From a checkpoint of a small mixture-of-experts model trained on Wikipedia.
Training: 335M tokens, 10233 steps.
Below are experts of layer 5 (counted from 0) of a mixture-of-experts language model. Rows are named router (the router's row for the expert) and show model dimensions 0-159. Each number is 500 + 40 x the weight over its row's rms, rounded and kept within 0 to 999. Numbers have three digits each.
After each expert's rows: "gets" lists some tokens that make up at least twice as much of what it gets as of all text. This comes from a sample of Wikipedia text that the model never trained on. Tokens count by the router's weight.

# expert 45
router:552527534489459486448549500510547424462430496522566517463495474532523498532469540530496518571460480565429567484537559543513479531537505489539540441471506487470463450488526504494521432539430598549521507502470484539480476495566462505490551513430508499471480453453471541533451483486497535462532523544478436523481501502487473550521529473518509476586511554554452534565537561469515508451536504589533457501536443470422459464541441556488505507483456567504491463571440415510459460422524535
gets: " the", " a", " The", " his", "'s", "The"

# expert 3
router:517521466474424486437548459502564505448486471546540497447490471553516479513478506514439568539450391517471529496505522553525480558571496503539541496488536587448471476549545590523560441502512529502515523469448443567467494473489481529471507537481481498430471516471506505520470476497515561464536510571485481521547486493451474563532545453497504472545549592505479504561529554434496498495596502516531529534568425464429423497573503520430491519483496533485472437488469491505502479480568557
gets: "-", "er", "al", "s", " by", "–"

# expert 19
router:533543467438496443487558441489523464484490520507502494462491468498532453549463493504484523563452450546455540454554523517493442569503462499514521452480521531445449453502554525543565490562487608502479485438482485529444490498506436509480570537430463504448476498457468518542451450482494510429578519556485442547470514559434456521535504474496538484543559543542414513546523547476463446453522495542562462577592472441466467496545513513442487493465470478509499478529441487515528466494559572
gets: " |", " and", " (", ",", ")", "\""

# expert 95
router:568560521466462503459561475502502451456508500551495460473420473572506436507481522539484502508420468498441534445489568522473433547535482503505541497394511555478500442555554538563515474504445543512537574508475489524475480523521480505484511555454459486436479473431471493523461491444520567487522519533460464505515461518489481500519583443494516477523502590511424526536543586479463432449480465533531445568509461475448480468549466532472525504438456537444457429545437479512490471486538519
gets: " ", "y", " $", "by", "ig", "on"

# expert 0
router:556523500449445484409558473527536457450502489510521525516519478512495460554505510564448520573449471504492556478499530537495466492493452453533525441472516536470452416578541579514532420550466543513525491481479463513447466482569447532487512532486490458466503463493484483539467419465531525428576541572461465501512523503503471532510558438486492466540581523522431559546526530422483466472503465541527472557528464476481455420560460517463519500452468529492475428487456465472460420477519549
gets: " |", "-", ":", "|", ";", "."

# expert 23
router:553538466442457437456553434547557485488479536538534526424472473555540480507445545533440479520400486535499535503497501521513459494558492472525521488454560593458487461514518545564501475536456537494545479457475475521439479472506436508465503508421482497452462472465448484491455450463537554465530484531463437523493454544461496504545550444504485505558568531577471569542514532436501518494602538528531497526535455478476437474534387508459515473493518529463506491542450461465499457465529548
gets: "0", "5", "7", "6", "1", "2"

# expert 41
router:507514486468464475430528493495548476484447502548538467465460491533569437526506571542413515518432464531481563518603517481451455542514478475515534465435524530438443410531524520494541483543451533518527507477435492551426458491506457525474518511456466463446466505471503518535475443490506496469534551597429427536504466531493440561503494460470538514537529518559454549546551570481453486467502478551559456521542490472476448410544425486506463529481487522451513468522452466491488460465506545
gets: " ", "2", "1", "-", "0", "|"

# expert 58
router:520529466467464453464528451521524423502467457515545477488496489529537449569469530541467533534442507495474544522489531497487444523521493483559523470472508587491503452532520573498504462593480512511474489465492445539442493499511448531481569513443487485453489478466449496538465435442527527434529538548472427510507439500469469525507521449461542512554536541538466560546503586402484501500536447578541482534529471510475498398530482522499436549452442608436459458532469438495466460478470507
gets: ",", " and", ".", " or", " p", ":"

# expert 61
router:525554471417402490468548482547543486490478508523517491474466430536467436543463511496495537479508466545485535477518538575471463516524452496568525450476543502443482502562538556551556461489510584558536516483451438591462457482527510529456526579463455566459487470454487456493457452460481572466539483526434500466516491516465523534531496498511495497571537528582474519580524541462502476491516519504571517560571440419447447469544473508500461471443502536460489494517494477441490446470541518
gets: "0", "i", "7", ".", "h", "ly"

# expert 39
router:533574520486417503459563470506496432448506501495504504494418492554495445565500507517463535508457476494439553452510570531514457529514486485505503462474524533502485448592524555532558474540458536493524510513486466567503504517518496560481537577461496500452459499453470525488431467483489538452558502503505487481469453550433475542512537439428513442507513581520495525575523570448508466454508492537535459558500434507463471436531417517460479492428500566453444404560473488517498443468537548
gets: " ", " out", " land", " $", " head", " place"

# expert 63
router:518587505477449460448533455534537489486479530589514469478454486546474445521482541528473497581480513518461542447544553546450464520511431468499528464480496496451510464565568519562535505517447541491487511483496460534469486507533407496460499519469451511429457488495441505525424461440545521457586515546417466499519445520500438515491514493502549466507504517550444533571555541445456492461537483509575453541533450484497472436543446520464499497464465628461514476512480477490485443470487557
gets: " M", " S", " K", " B", " T", " P"

# expert 30
router:523525496447426463469511447531523435475487482505539476495522496528501488572461548520439517518469496526509549445510549526499406548495502463484552465474489532471461429534530562553538417599485530526519486446460446567474480490518463480490561552457464504430461495468492459546491421440502539466532502546452470501507482495472486559546518440468501473558529537568461543508546521441431497490497472593550455542525479482501457452567452557483472522449431575499473489508462488487470460448525569
gets: ".", ",", " that", ".\n\n", " but", " and"

# expert 15
router:537526474461446446459513398519511444486503507501552509519499469520521479498518536593467498560462472509461585496524534547484457489493439471540515462467521574447468448496581508546559449477473551540553544463422460536452469468508466534479544570413502530441449508467502477500444459473489539500568533530453466491520467530440464527530531485510505492547528554545475558551516549482480467458528483560540450554553426448480435470551477554474498545438478554481478505486467491471449468445483550
gets: " of", " in", " to", " on", " by", " for"

# expert 73
router:555521463445434438461534461526571478487458493484529527438473479541497478562475526571463486561475487524411581514559540549491502543502420449565497476487509563430490453489517510545554460530462543528534528418481476559497492525521423520472521531441478542414501487508485491522480481479467539490582545549435442524507509500486422533488482508478496495555532553546499516576533535503480493463553521512566464549527503424455430481532467517455471470483479503508470486535446489464444455447515572
gets: " of", "'s", " his", "il", " a", " in"

# expert 81
router:572508491481469477448550412512510411445440521519542491441456478507533478526470554575443515514420432502445495442560507534508488506514478494488533455449528536478446460548527532524502464529457497501524488439445467534484464502545492508471576539429448543461452514476458535540466422468506499486560541528471434507508493497447417565531515482447523503519536532535419539494565509447502474460538453529546464511550480489438466448540468511482498502450482559435508477544414506454501437457528527
gets: "\n", " (", ".\n\n", ")\n", " |\n", "\n\n"

# expert 122
router:547559458459485420455527454522559467485439504563543494444451492545562495527480572566492531519386467537449519506519557506466416506500473498529517475475547546452465484489499514499502489566459512501549506450448471512466489493542460516469560497475504490451478506462496517520482416425492530448560474592493446523490442559422434560497523478479478531533503520548493529518519556483538512443577512556569473527501473515465460434572501545483511511486450572453504488550442497470475466453511545
gets: " ", "2", " in", "c", " a", "qu"

# expert 102
router:574553475475461482471551460549511496468480498528541497464480465535515451499483522576470494509447423539448539416536511511498438560515471480501537492459507520478481448569560541546548428520454578527503563440462495527450493454548495521417503573499451510486493509482475542528455450465529528467542496538462482482519465530469492503504521453461500500524542541580428540566561539434472461475538448536568489540558463447425479424513483496428474515428472563455500481509462498518479458463563517
gets: "\n", "–", " (", "/", " |\n", "-"

# expert 20
router:567518483476494473479551436538477483461433567575507488484458482495515450508512500526465488558457483567484519462555523578439473541556471518556549415422526522452435472547556499561527423533500511543479530474463471496487465504528479547486542530436479531462422484492500545492429489458499552472510507526481455475521483527428491548520499500476539461584554514543452515515541539421474530471525506538519509553539509445402404448540463474484507498469486546457456446544448476516523460455482544
gets: "–", "%", " (", " Re", " October", " January"

# expert 56
router:530505438478473484463570369536543482517480513515523496491477430544504463530463543496478509557459446508483528441522556525410443529522472464498481439468542530464465461562493539572521479494502515478545529470457498540451487451547446495463521528502519521436419497516495504492470415477561506495553497516479501511551466494501500556526496470444490464541539566550456549563510579446495465444522487568565479531545438488439469420523429569432466501477472550479473489493431472463539474463502492
gets: "er", "ers", "s", " s", " d", " by"

# expert 10
router:538516502467419474471516476511555473474465504566512483490434482540542456557455496536454487553482503503484522497528550535460465509523488479530509447442509486420520427534560562564569482596455536562553485496445478510487473525541481547452493540488492517451449477464468554543469469460552567442560552508457435496535486508507457528512521497438522485520470526526454508591566595440512484441516528513556477562497398474470416490533438533489488492448455509506492468521496438503495469499502563
gets: "l", " L", "g", "c", "r", "v"

# expert 42
router:530548510420433469447527455526517410448514503528577485494473442502514447541493599554510537557486456553500548489572537514492506517526500467562516478505506510479482417528499575519499441527499535523482475468438499559478478524495460523503544540503491526473451516460480518529446430470516546508612500543437464515539536503443481532535525475467468471548558586531473509571535574482507516433515495528521452577552447466482464438551454542515470532479504541482490466488514480421472455502504572
gets: " |", ";", " was", " to", " is", " had"

# expert 85
router:531578486466492444449537477546513501466521521514521500466429485511571425511458564538491546504413499548480532463575560565469488565493444474536521492428513517436469433541536546540494478511515500492525543514452478552470447501483493514449533540470454528481418459503479481531417464457494563485541463527433458505514441533426478530516508473445490476545520546581497522603518563452495500494536454496546479524511412468474446428528455532461518502457455491412494480526487468488509489458525504
gets: "y", " R", " B", ".", "b", " N"

# expert 65
router:502527480495470480469505480540541495453485511602515512479444461545441467567469522529479503577465489542462518446538555545455465511532438512548582477491524518451486454556561520509522508527504502539501491478513437509467439489543430484444555515495488490458465443494462512504423496449551551462561527518483436462528466558470385544477504469460533454538490543552448567535538520444490505411521484468533470516541486488515464427515477494473513506488437584419479483555482444495499432473486572
gets: " L", " P", " R", " T", " N", " D"

# expert 49
router:499514494446489459446517452505534468443475565525549438473449443551467494517481512562469498499422482527450472472531519557492448496509449463547516470408560483414474418533584503555497461497480536542513552475488442512481466529537474564492565573478467506500423470450499509493425447461500580481598526529413512487506487513456461530502481483515515495500527542549433552544534527462512475466508496499513450515529449443414441419541451523474482506480513556493489471518487473528480481458559513
gets: "in", " |\n", " of", " n", " to", "ur"

# expert 5
router:530532528464473476465525441512554428466450538557505541472466491549478485532456514553484512548415483566501550440543510581465454485509464501498560451484559510460478492543559548546581469505434531515551523426467491534457492514541460506446527539445460517458459481488470495512480437428490532440568499537461449566483472494447436571520491417453521465542503527508485534493550562426491479467520517532525473575488464502493446450584426518457493501485479524508476496526463435461474480448486525
gets: "\"", ")", "\n\n", " —", ".\n\n", ")\n"

# expert 74
router:534528484483472459437551451515534442476491501498527475536494503505511445550480547527465531558413462528464541479537544533519490506511489496515558432494531573445458388518514525568539453536449554532512523446485458548451488485566460528496561539487476495495461465483471491539454471445512509436502532528481413543499498506476471508501519442471468488579581556570419539515556528461495498487536510550525500574536457463443446412527472501484473527452443530472512454509474398507465476490526563
gets: "-", " |", "|", ";", "==", " an"

# expert 103
router:519538499469459487432509476517507423467503444512545489492480466545514450530465524528443527502476475512496528434536549567473406542467418492509532472463546543486466479598511563554543438548487541493512482433489473554446471513521434516494531517479477502397473466469467475550471410484490554474560525563436469540506508496469450592560518463462499474540519532540483539544551564467461452492492511545540455567524468476460463471567470524451474506477450559511488517503475475461450478438515558
gets: ".", ")", ";", ".\n\n", "\n", ")."

# expert 117
router:490524546447459452397526478534525438451468538541538475499467478526479463505442573530485512513422429536448543490525590590467432514530500512502555461477513549437472473500564479527523493529457547471497541439494478540491486472560481510507502541476478506448451495480524472508423406470538493491514504555418501449542443523496463587543488454451447461531538553590421512536531532461508503500534473524550507555540447517471463516525478520442470535444488513469449480505452470465488480494504561
gets: "o", "\n", "ia", "R", "io", "ation"

# expert 47
router:546559493477484452417548448558520432448464522533537503511472432520477442540411505525471534487457466533484536491539535522505464487539428499494532429478458502434472478494554527590521468509467511499510537465468468522458486493502448514481561597480447515471469456459459584499424423435547545511582498542485441451529499536463453559543502485440483449516508516557479583549527555491485503506545457531514499527536463471489434452539513498451456514420495524487490465500474472507462432467479522
gets: "u", "o", "i", " h", " by", " H"

# expert 97
router:542528489502488460500531467523521482467452534565505509502390452555470463559436593507477494563473478561451515444525530548476485504531412465497524503497517546384485449568531521556516460530454512530482512441484457515474472497507417484455560521477508535439465476490486527566467483459571566482580483541441443525490490527460399517514487515480507481489522518546481520582537525478483456459511482490556482581495435471474432488568460522442487484478466557447504490530503488464484457477503530
gets: " S", " B", " T", " D", " A", " M"

# expert 127
router:541554504490462477435560484473529458442459509538598487448483480514524453515450558535499508540431487509464524442504508537472452557477484485549576455455520534469478461537552528543543457531512519522527488466478444522438480521496452529448506545472466508432465477436460491555465435484534570440567493520492497492521445558486495538511504469422531453568497492574421528537542565460454505501570482521481425519514466497425415459548438462505451511435491505487517439540484450449488473489486515
gets: " L", "l", "ar", "ed", "al", " and"

# expert 93
router:564560497486424479472545420522497470491471524528562500460476493509500477550493535557452541485469461516444527433545497520517472479525499467501501454487521540472467461544578541562502436553467559528523558463476486537450460493530497539441536568459474550471450500492476545543466447478537524443566523545427467516521463514452450544502524462464533492538558521568449541549542544441477448481525467545556505541508482464424479460522464513481462522454463613484537431573480460493511461475535570
gets: " (", "\n", " |\n", "–", " \"", "==="

# expert 57
router:520494495482463467445520484509555430444493505540514477447427475585541427550502592523463497527420496504475535456532568515524479521536484517510572480466578533505463473554530508528540494529474530500541480479485473537406442502524448513476493525421492541417444500489470532505446464453494496453553503547439444534502461528465482537493503490430523510516515559560465529552529537452488494429479482545573477521517465489438467437550395521480482524482448563492500452539429485513471434456494517
gets: " ", "\n", ")\n", " Coordinates", " •", ";\n"

# expert 32
router:538513491478434486436551444536519448440498485495535512487484464525521430531485533564480508492453469549502594480536513519508472539505486464497562464501496528482435421575552530536524446568419533480510488491437482524446455500548454502451561569505500479481474498450503502510447444461513547447540514515433429531488490511479407539539507468489462478543489548575462554534554544464471490444511502581522485514531477491478464416556429512487509500439434584489498464507463461473492450457513567
gets: "|", ".\n\n", ".", "-", "==", ".\n"

# expert 89
router:527564489435472443453555436525551469488434526565531503458467473508537458506447527571457504535418478508482522459515550557480457514503454489508537462453544534435482496508546542535497461511486589536558545460498460545405483478510487542468536515430426523449479481450499509481439488474495572431516517510449411486497456561460463522553530449453507494529537596595481572532532513470501485495544508573523491549563459476470446484553455507477508495480505526490483472523471489486530483448508537
gets: "0", "6", "5", "2", "7", "9"

# expert 44
router:542525463471492444463541462490531455475498548503549483479503509493508484564487548564500503533498436526438562468559539508474427522513475468490526439479532530448470443488533548545502441540483547513527543414471456562465458515497422497482544527476420538467474483462504480520492461471500509480556515585458444520510504532471481529539538465466515501530578553519403507552526537486464450433514484574584434568537436463475473472538467524486449521432465540448499506524477458461471449463548587
gets: " |", ",", " in", ";", " (", " of"

# expert 79
router:554542492448452470457537456487535445453513523541557464527516499515518489519503541565478541591449479523470532463548539513429475479490445505540523482473484553457434411501555548536514490504508605523556528466448475553428485429536476519459521529457524498450469482449465482555447465463557515482538503540452456498475486507468448506503505460525472507494529507514442555536530558464489478471521473519566460561563448472455397464569498512474442495436456549488514497522430499481498445420554512
gets: " and", " of", " as", " with", " by", " from"

# expert 7
router:540521466433430480439554456513522480461448488521546516520489502528566483531477588584454515559481452486487517516560513491497466519477505458534582485441556524465500481537498571504485490529474532519547501477502511537402476478504460553490519550428460530461429452444519514529493408453499514473497485535440460466534442535443470560521526504427510508518510563515471539585541528437499475478570484540492484533532438479443469400552441484510492529488491581434504505543454477493483474452509533
gets: "0", "9", "1", "8", "id", "ad"

# expert 13
router:565564536468418463444584447505540457500473504542546489510462484534513482535427534568474552519468489517483528462494507542472445517513469470541518463431505543460494484526521529538520420511450559493527504483500458575462511447547441501469503557474428540447498517437435519507479460489497580443534522499447458498536484567470457550556538453437455496533509561564500601540526527467499480477552488527494462548503475487472465452540481529461456517427512572465464425546511466462471470488514559
gets: "1", "2", "3", "4", "5", "0"

# expert 72
router:534554476456477456467567486526544442472465506551492519485442503519518510513448549531509536566451455514480510502484546518484498496491443512546528432450523546476476504563514524536552491523484488503484481459485439495435466453533469517430542527434492515464460460484468482532476464443568568500533545509450469507540499522466413538489517467419536452542537536572474590538540556448472519428541506515520468531511438483473457413522422509473492556477499594389515474539487429487465464474497558
gets: " D", " R", " F", " P", " C", " M"

# expert 125
router:513512519434425472436527424539548441443458482503541506490493446521475461493472547524438546489410447533484525480502528547453434543521511407524553504480509493496454471516539561566549466504506555559456565426497468530450467488546460507454487552492445483454454504495516464509467446450515557451557522558452456529470475523488452500566518458507455496546519551498440527535501547452501496467552479512533487564536435448475450450565478541480499491476505556410516462508486419495510474467485544
gets: " |", "ate", "ia", "i", "ie", "ated"

# expert 71
router:540554493473417458426509446548496511480465471541549525451477456542489463520476531569483510517424434547494538466517561560554453520578476467521520494479523489496471434534535550559540460518477562561515533503450430507480494455491477522494526552457499464448456483430463538520470423486509588466502532553497477475498508550441478548584511465493455452582513592545446564509528536465522534494509531561582458576541477509468474439519485487492492461456466536508511485502478464530485470448511529
gets: "ian", ".", "ist", "man", " American", "an"

# expert 34
router:502563489472424477490504466535517426488481524536576474509449468492552465567504528530496545548476481563457510483555528515442470520548479466589564460509507545502477433533506556513511503530490565509536526448507483589466471463554478536514496536464489553458453496473453456473498411406522546439544490512475452480459521521482473514558534454492489499532526521525437544528540580430475495489476453502539450553536485477456473468576454525479451490463479579468508413501492493452516454431581528
gets: " and", " was", " also", " be", " is", " had"

# expert 67
router:522566507486441517459554481542546467441427527525554541495490479506508465495472547523445487559439431500464531457549572531533493483492499475504518476473567481458484470492519506518584460487467555526531518488491459583460454477549451547502565494415500519451437433477491533510472508492498586483526536509497447554466498514467507517535515470471521431556561564548475531543544533471489484467554543575519456545496441489482477458554451520472486507468435575466524465536490455520452416420469576
gets: " the", " a", " an", " The", "The", " first"

# expert 40
router:520542513460455443435553414572533467467503539519555518476482469499513431516478540525458578498434471517483567477552504537475473495491475459550567455501503552485463446510568540548531477535479542481501525465492444526453449485550417518438541530443515481456420485431480513500469479456520554488565487510448461509514504531480459513515527471490495467569540573522475512496530538435467500431518509571511463558502418483449424452558433514468501542462456544449487449490502440483494454455489552
gets: "|", " |", " in", " of", " on", " a"

# expert 52
router:570530517510458483436545482514495415410501522492564518493507491515524468516522522548474510583437448508456582454510551535504500493470477452523528454462544508459462444512526510526515455504463543512554505444499469537474482446545475525512555509432477507480493427446500522550449450465511531412547554587470416491482507499457501548546515506510503477566573559525479554528526531436513440486548526566529463548541468460472463451521462519496495531444463523457489463534481403450450473446519550
gets: " the", ":", "-", "'s", " The", " at"

# expert 82
router:534507513429438439464523440496553422488461505500554420522519416533516447561484542538478464512461493511471496433503573488473441506513485498515564478495485535481485473500539582550529456519505539530534498456477458585427477496512480503460537532460418512422450513446482508521476460465553554433544531514469510498492488515457503506566512436508528481571534548518411500534531569451449498462535477582535519559558485473485446484553477504452453450456491523495455484557472444459505443476509539
gets: ",", " and", "es", "ed", "s", "\""

# expert 119
router:537551528467428458374534493500513503496468537529539491465465476548559454538478551522513534476459462514454564510571520552514469485477463455534498494474529569437484470558526536557531486529464556508566545500513433557464521475471471516467498532460481511465481501459471506552441509442517563513493529535468502523523489530463471517520525471506506446565530518553473536540534521453508473483586494515569505514509505487450472386538404536458429557416531570455496482533513428501484429483532550
gets: "0", "a", "en", "s", "y", "b"

# expert 29
router:511526465437431435444535455504527526440467512556564517488484483534517462513496556562463465527479515505472513456533552543504447522534462495564494483495535547474506457581553549585511490548488540543536534479516464576477470487555445504479502505468506508450446468451420495533475413451549576442544522538491435502498448535482461527529493489507516472534570540542472484567525532443455451423517533540523463531481495491460467481505422493448541558444511560488459457506426485494467461484587535
gets: "an", "it", "on", "at", "%", "ur"

# expert 96
router:597536490423435482489570484484549484482505516530501498461427454540543413584462562519492498540490476533456545451497546513483446518510451469541558487449526563385455497538527538533543491596486531520551495479437444556473469529490478540426529541482472537453452474494477546515461434486510532480576515553480475514534501541495501506525569497427492507511500561564485524610531534477542476484520486557520502578540456479475486471509433537502469519456489510494476479534503479498489488487511577
gets: "2", "5", "8", "le", "re", "e"

# expert 94
router:553551500490456439457511436528542411458470540500564522462488452532503459529495513552470494602446472503492586489531552498476450494491446415559531463438519499480456423488571531498520451511460527516569539447478471516451473452534446500519518553474485487484489503430482488528447471458590518444555563565434464478496471494444499561519522476529498475547560545515487568519509513437494450454505476557517488554546498469461481459564481513479514513464483570500479474525476446465459451433492517
gets: ":", " of", " for", " to", " from", " with"

# expert 112
router:543553523471460452484521480500513446460435500571530512510458486528546458545432563599435510529438488526500585474528513546472478479542488467526547485475502528456454436515515546495499454529478560520539505494491483568448479467581483546395547551463501521469475521466473493532483453414486532411523517542439472518500444520498476528494535493492475512524529581551431535509543529494453478495539491533529444509499457468445465440555426509500441493445491574457516472544458475461470477412516518
gets: "1", "9", " also", " was", " as", " it"

# expert 46
router:567554510452448425481507474552564475457491471473583506507464470550542458524483525555475512550459472573445495477554575502418438518560492478507532499448534581456462472501508561488523493540498587523588519458459460527453473501522495516519505551484471487463495508432474474488448414452515519501545477565481454530502511582460440546500525461476490487548523568527475538580533553507502463479490488552565510518577477465470469469518471519484443538444493510476506442537468474442509509423529529
gets: "ing", "ed", "ating", "ated", "es", " with"

# expert 92
router:558535494467488474478544442525530415490464535534567476527520485504516477567476520547493512561498487531438538479564507507508453509519479448563504445504496506442430416494553528509501448532474572536522510428461480530466472502497468496486528544477521512480473463451468447488439451452548547455539519535460457506490513500440453513519510461517494429555558536517433537522580535492477473465507496531574492574570480421426433458545468531476496541440471574501477461498499491426472446464502602
gets: " |", " to", " in", " at", " for", "|"

# expert 109
router:515508508460446459460530475505511426484490515509545467489514481531508473528481539541452511532463471506464557470535538527514403535526502474503506451468498535488473455525583591563495437566465530511535503469482466569407437484522475502466539528435456501467459501421479479533480436452542521468566551550435484513480455514462455527537520422440541481543569528532436536513543553454441443468502475569569490524539460468482482436568478525456476521468449543483465479518449491470482442496528569
gets: ",", " (", " |", "),", ")", "."

# expert 69
router:521542506435408475420522462517544455481476522579524474490477491528525440511452573519440508557417459523512545500538512523447400498496409504535531472464554543444479447522542533546537485544473507522492507477449447613433477531526486524459494526464497508467471489480478535545471489497487524473516527524423415484517422515507470562520491475495532446558558564512463506545534535454507523444533507547517491568548463488471482509538409513493482486462500557447437483536493489475479479465551549
gets: "9", "1", "0", "8", "2", "7"

# expert 116
router:556535543457457468470515414517538452430469478577566518466492425551538503524449563567474517517436473501524537465497555605499477496466488498507517451493528521414466440503530511554508482522470512563549503522471466616436460490545484512466550546447480528484454454504497519502439464422547508444537549532466434508489497546448495524510500492455487482537511553610494528551534540409507464486532541563537510549520468442470493495497466478445524548444480499488505506524471484472478494477472539
gets: " |\n", " \"", "}", ")\n", ")", " ("

# expert 91
router:530532503465451482445540479518570456466438484512513466507487471549500434555440575530464555518473462563496551454508536507448432484512468475512548432425506498458473470568503540489528477550463535515554485428508476531475494483531406501490503551427444475419417478462479562517490492432537483440576519512466425508499478492464417532504527462436535493525520526517481534518545557466498470465556512554508446527517490449433482495535492553477446489451454532482483443526459424475509479433483524
gets: "2", "1", "m", "3", "k", "ol"

# expert 36
router:571523482487469474503540456525515479523475466516503454531420448530520441503428546574431511505488472484462520504518519555452484484504467464525514458456520490430471463533532574612547487539464519525513530516480455582431447491531439501457553599407501507477420442440479507504453442462526550457534507506460486456489479524446470554525491477438489496559532494574465500510512573423471510449500533542503478505540423442481453482527457492472465541464475511440479476502480446461492490446526523
gets: "b", "1", "or", "m", " b", "n"

# expert 75
router:539550489463425456452553459561535469491433477568554481479491516527494467540479539516506518502481438521475550453529563540515430488532455456512569452506511521435499493522577548523546484514470556540540524486497439570445466422540451504484530559487406520492475461426493537523479480477540553472544533535466499495503462525494507549555517479489463451560518544552412539539532534436499492448551515549544466527564461481448453464535473492472478526430530578460475474524457472462486416476489506
gets: "i", "a", "u", "ia", "o", "us"

# expert 33
router:549542535437440459507510487513527447428435511574488477474473503497489472523471520520532506494482452548521583461567512567499457504522478429519508434467486476492453419590549546592505471556463564499531526516487503551488454483533446524453525535488492560488440521486507492486451465442538531456494511507480505454512496533459446536561509441484487489568543530542443543538543522458482462428491508586541487544568470476425446450553462509490485505453519504484503466534478437502474458417580526
gets: " was", " is", " were", " are", " he", " be"

# expert 38
router:566527503470479431477551477541566495499451495560540500451448488551519459515426555549416512507410452533473541446524521527469444492482480494525500456432523546449441450525514514534509436503470547526509538473506465584391485478576450531434518518381475502455456491436489510518473423468477546460548500528427436506492486508507439507526524487456505505525511554558483556541532532457461498476516500537498458536500463470486472490532448542460487511459508556470494434532464471478497490427507535
gets: "1", "2", "3", "4", "5", "6"

# expert 113
router:548522522419465486486518431499518488519463481515527464482486441526541455547493519537506554535395471501468529495512539584485445540514488444509519429469508543444472443523521528540548492516450530542548527495482478554470456440509462527440550533470429521457448528450478541479439462464558542478516498549475456550510473560438438527562510445485483470546539582548449550523511526443510451452555517538561512571525478439448486441524470521393485503489542529476478441538494447497484480458519513
gets: "s", "ers", "es", "%", "ations", "ions"

# expert 111
router:547526490464477461442557450514533415436499505558510484474505475499501450569453585535495503540451458541476554450538538528497431519530511470566548463476501523456484449517548554576516440578495579496503483449476439534471452518557454527466536538462458484450468497453459475522458443450500524443596535517470463518501518526490483499527515470482472471545532544519423526548505528444488472427512477545518461585532435507459443447564467534514508523464455562468504471503461466461502470473525561
gets: " |", ";", " the", " New", " a", " when"

# expert 66
router:541544503470469471439576484508567458493488476521557478474479481525528487544448560570448558516425491552470538483546527510461437504508477459534521447467489567478463485531511506515479461539442585502486499449509418581446529477550422521482513523496459533466460525443430526527442445479488564446536532532436482488494474529455452531548532450466492520544517563582473560583505543463475476450551483553490448505535478503474435451546487523479484522462480545496468417556488476489467453503536537
gets: "1", "2", "0", "3", "5", "4"

# expert 62
router:478496505413445472411491458555529461452423456508538506502499458584472416535483533538425528484462479538485557472557501556502415528505438434543526484467525504458480464544519527543560491565477536521533551418466439573485463503482453482498512527487476481430446493488492520503469470494504548493557537559464448492479544505467471551549533410499494463531534551526435537523536527479483484443523514548541460538496504478460488463564465553485510543503487523514502505524432410490505432445494560
gets: ".", "an", "ie", " John", "son", "ton"

# expert 76
router:521538511416441448439540462539532441446500499609556502486472479506459487537474521547488523520439474556481550458546535551471420494520461502505548487474513474466479457504568526565486457533481560522536524503493436519482434477511488514452556534516451537441478461484440512530446438456487543506550512515497482525522476514463487514579479415472501402577547530543487563499523553453531499478536507508587467593522494498486478416539459525456490494453484525472480479528432431484460485478497547
gets: ")", "\"", "),", " United", " States", "o"

# expert 108
router:557529478457465490484542411558526455456458508528535502459469431483503423558469520545492511522470468528470579482540523558442455499497486419541543478470551485454445442526515563543515454511482544521491556458448470523449445510564470579446577527434489507474442473467500498507449490493560553495531510534507469467513466491478481520535508457505542487550558529578471519539570553443497513500528495568561511553576451426455490460516469521438497480483487572471481476512460438508471473434527520
gets: " |", "–", " |\n", ";", "th", "%"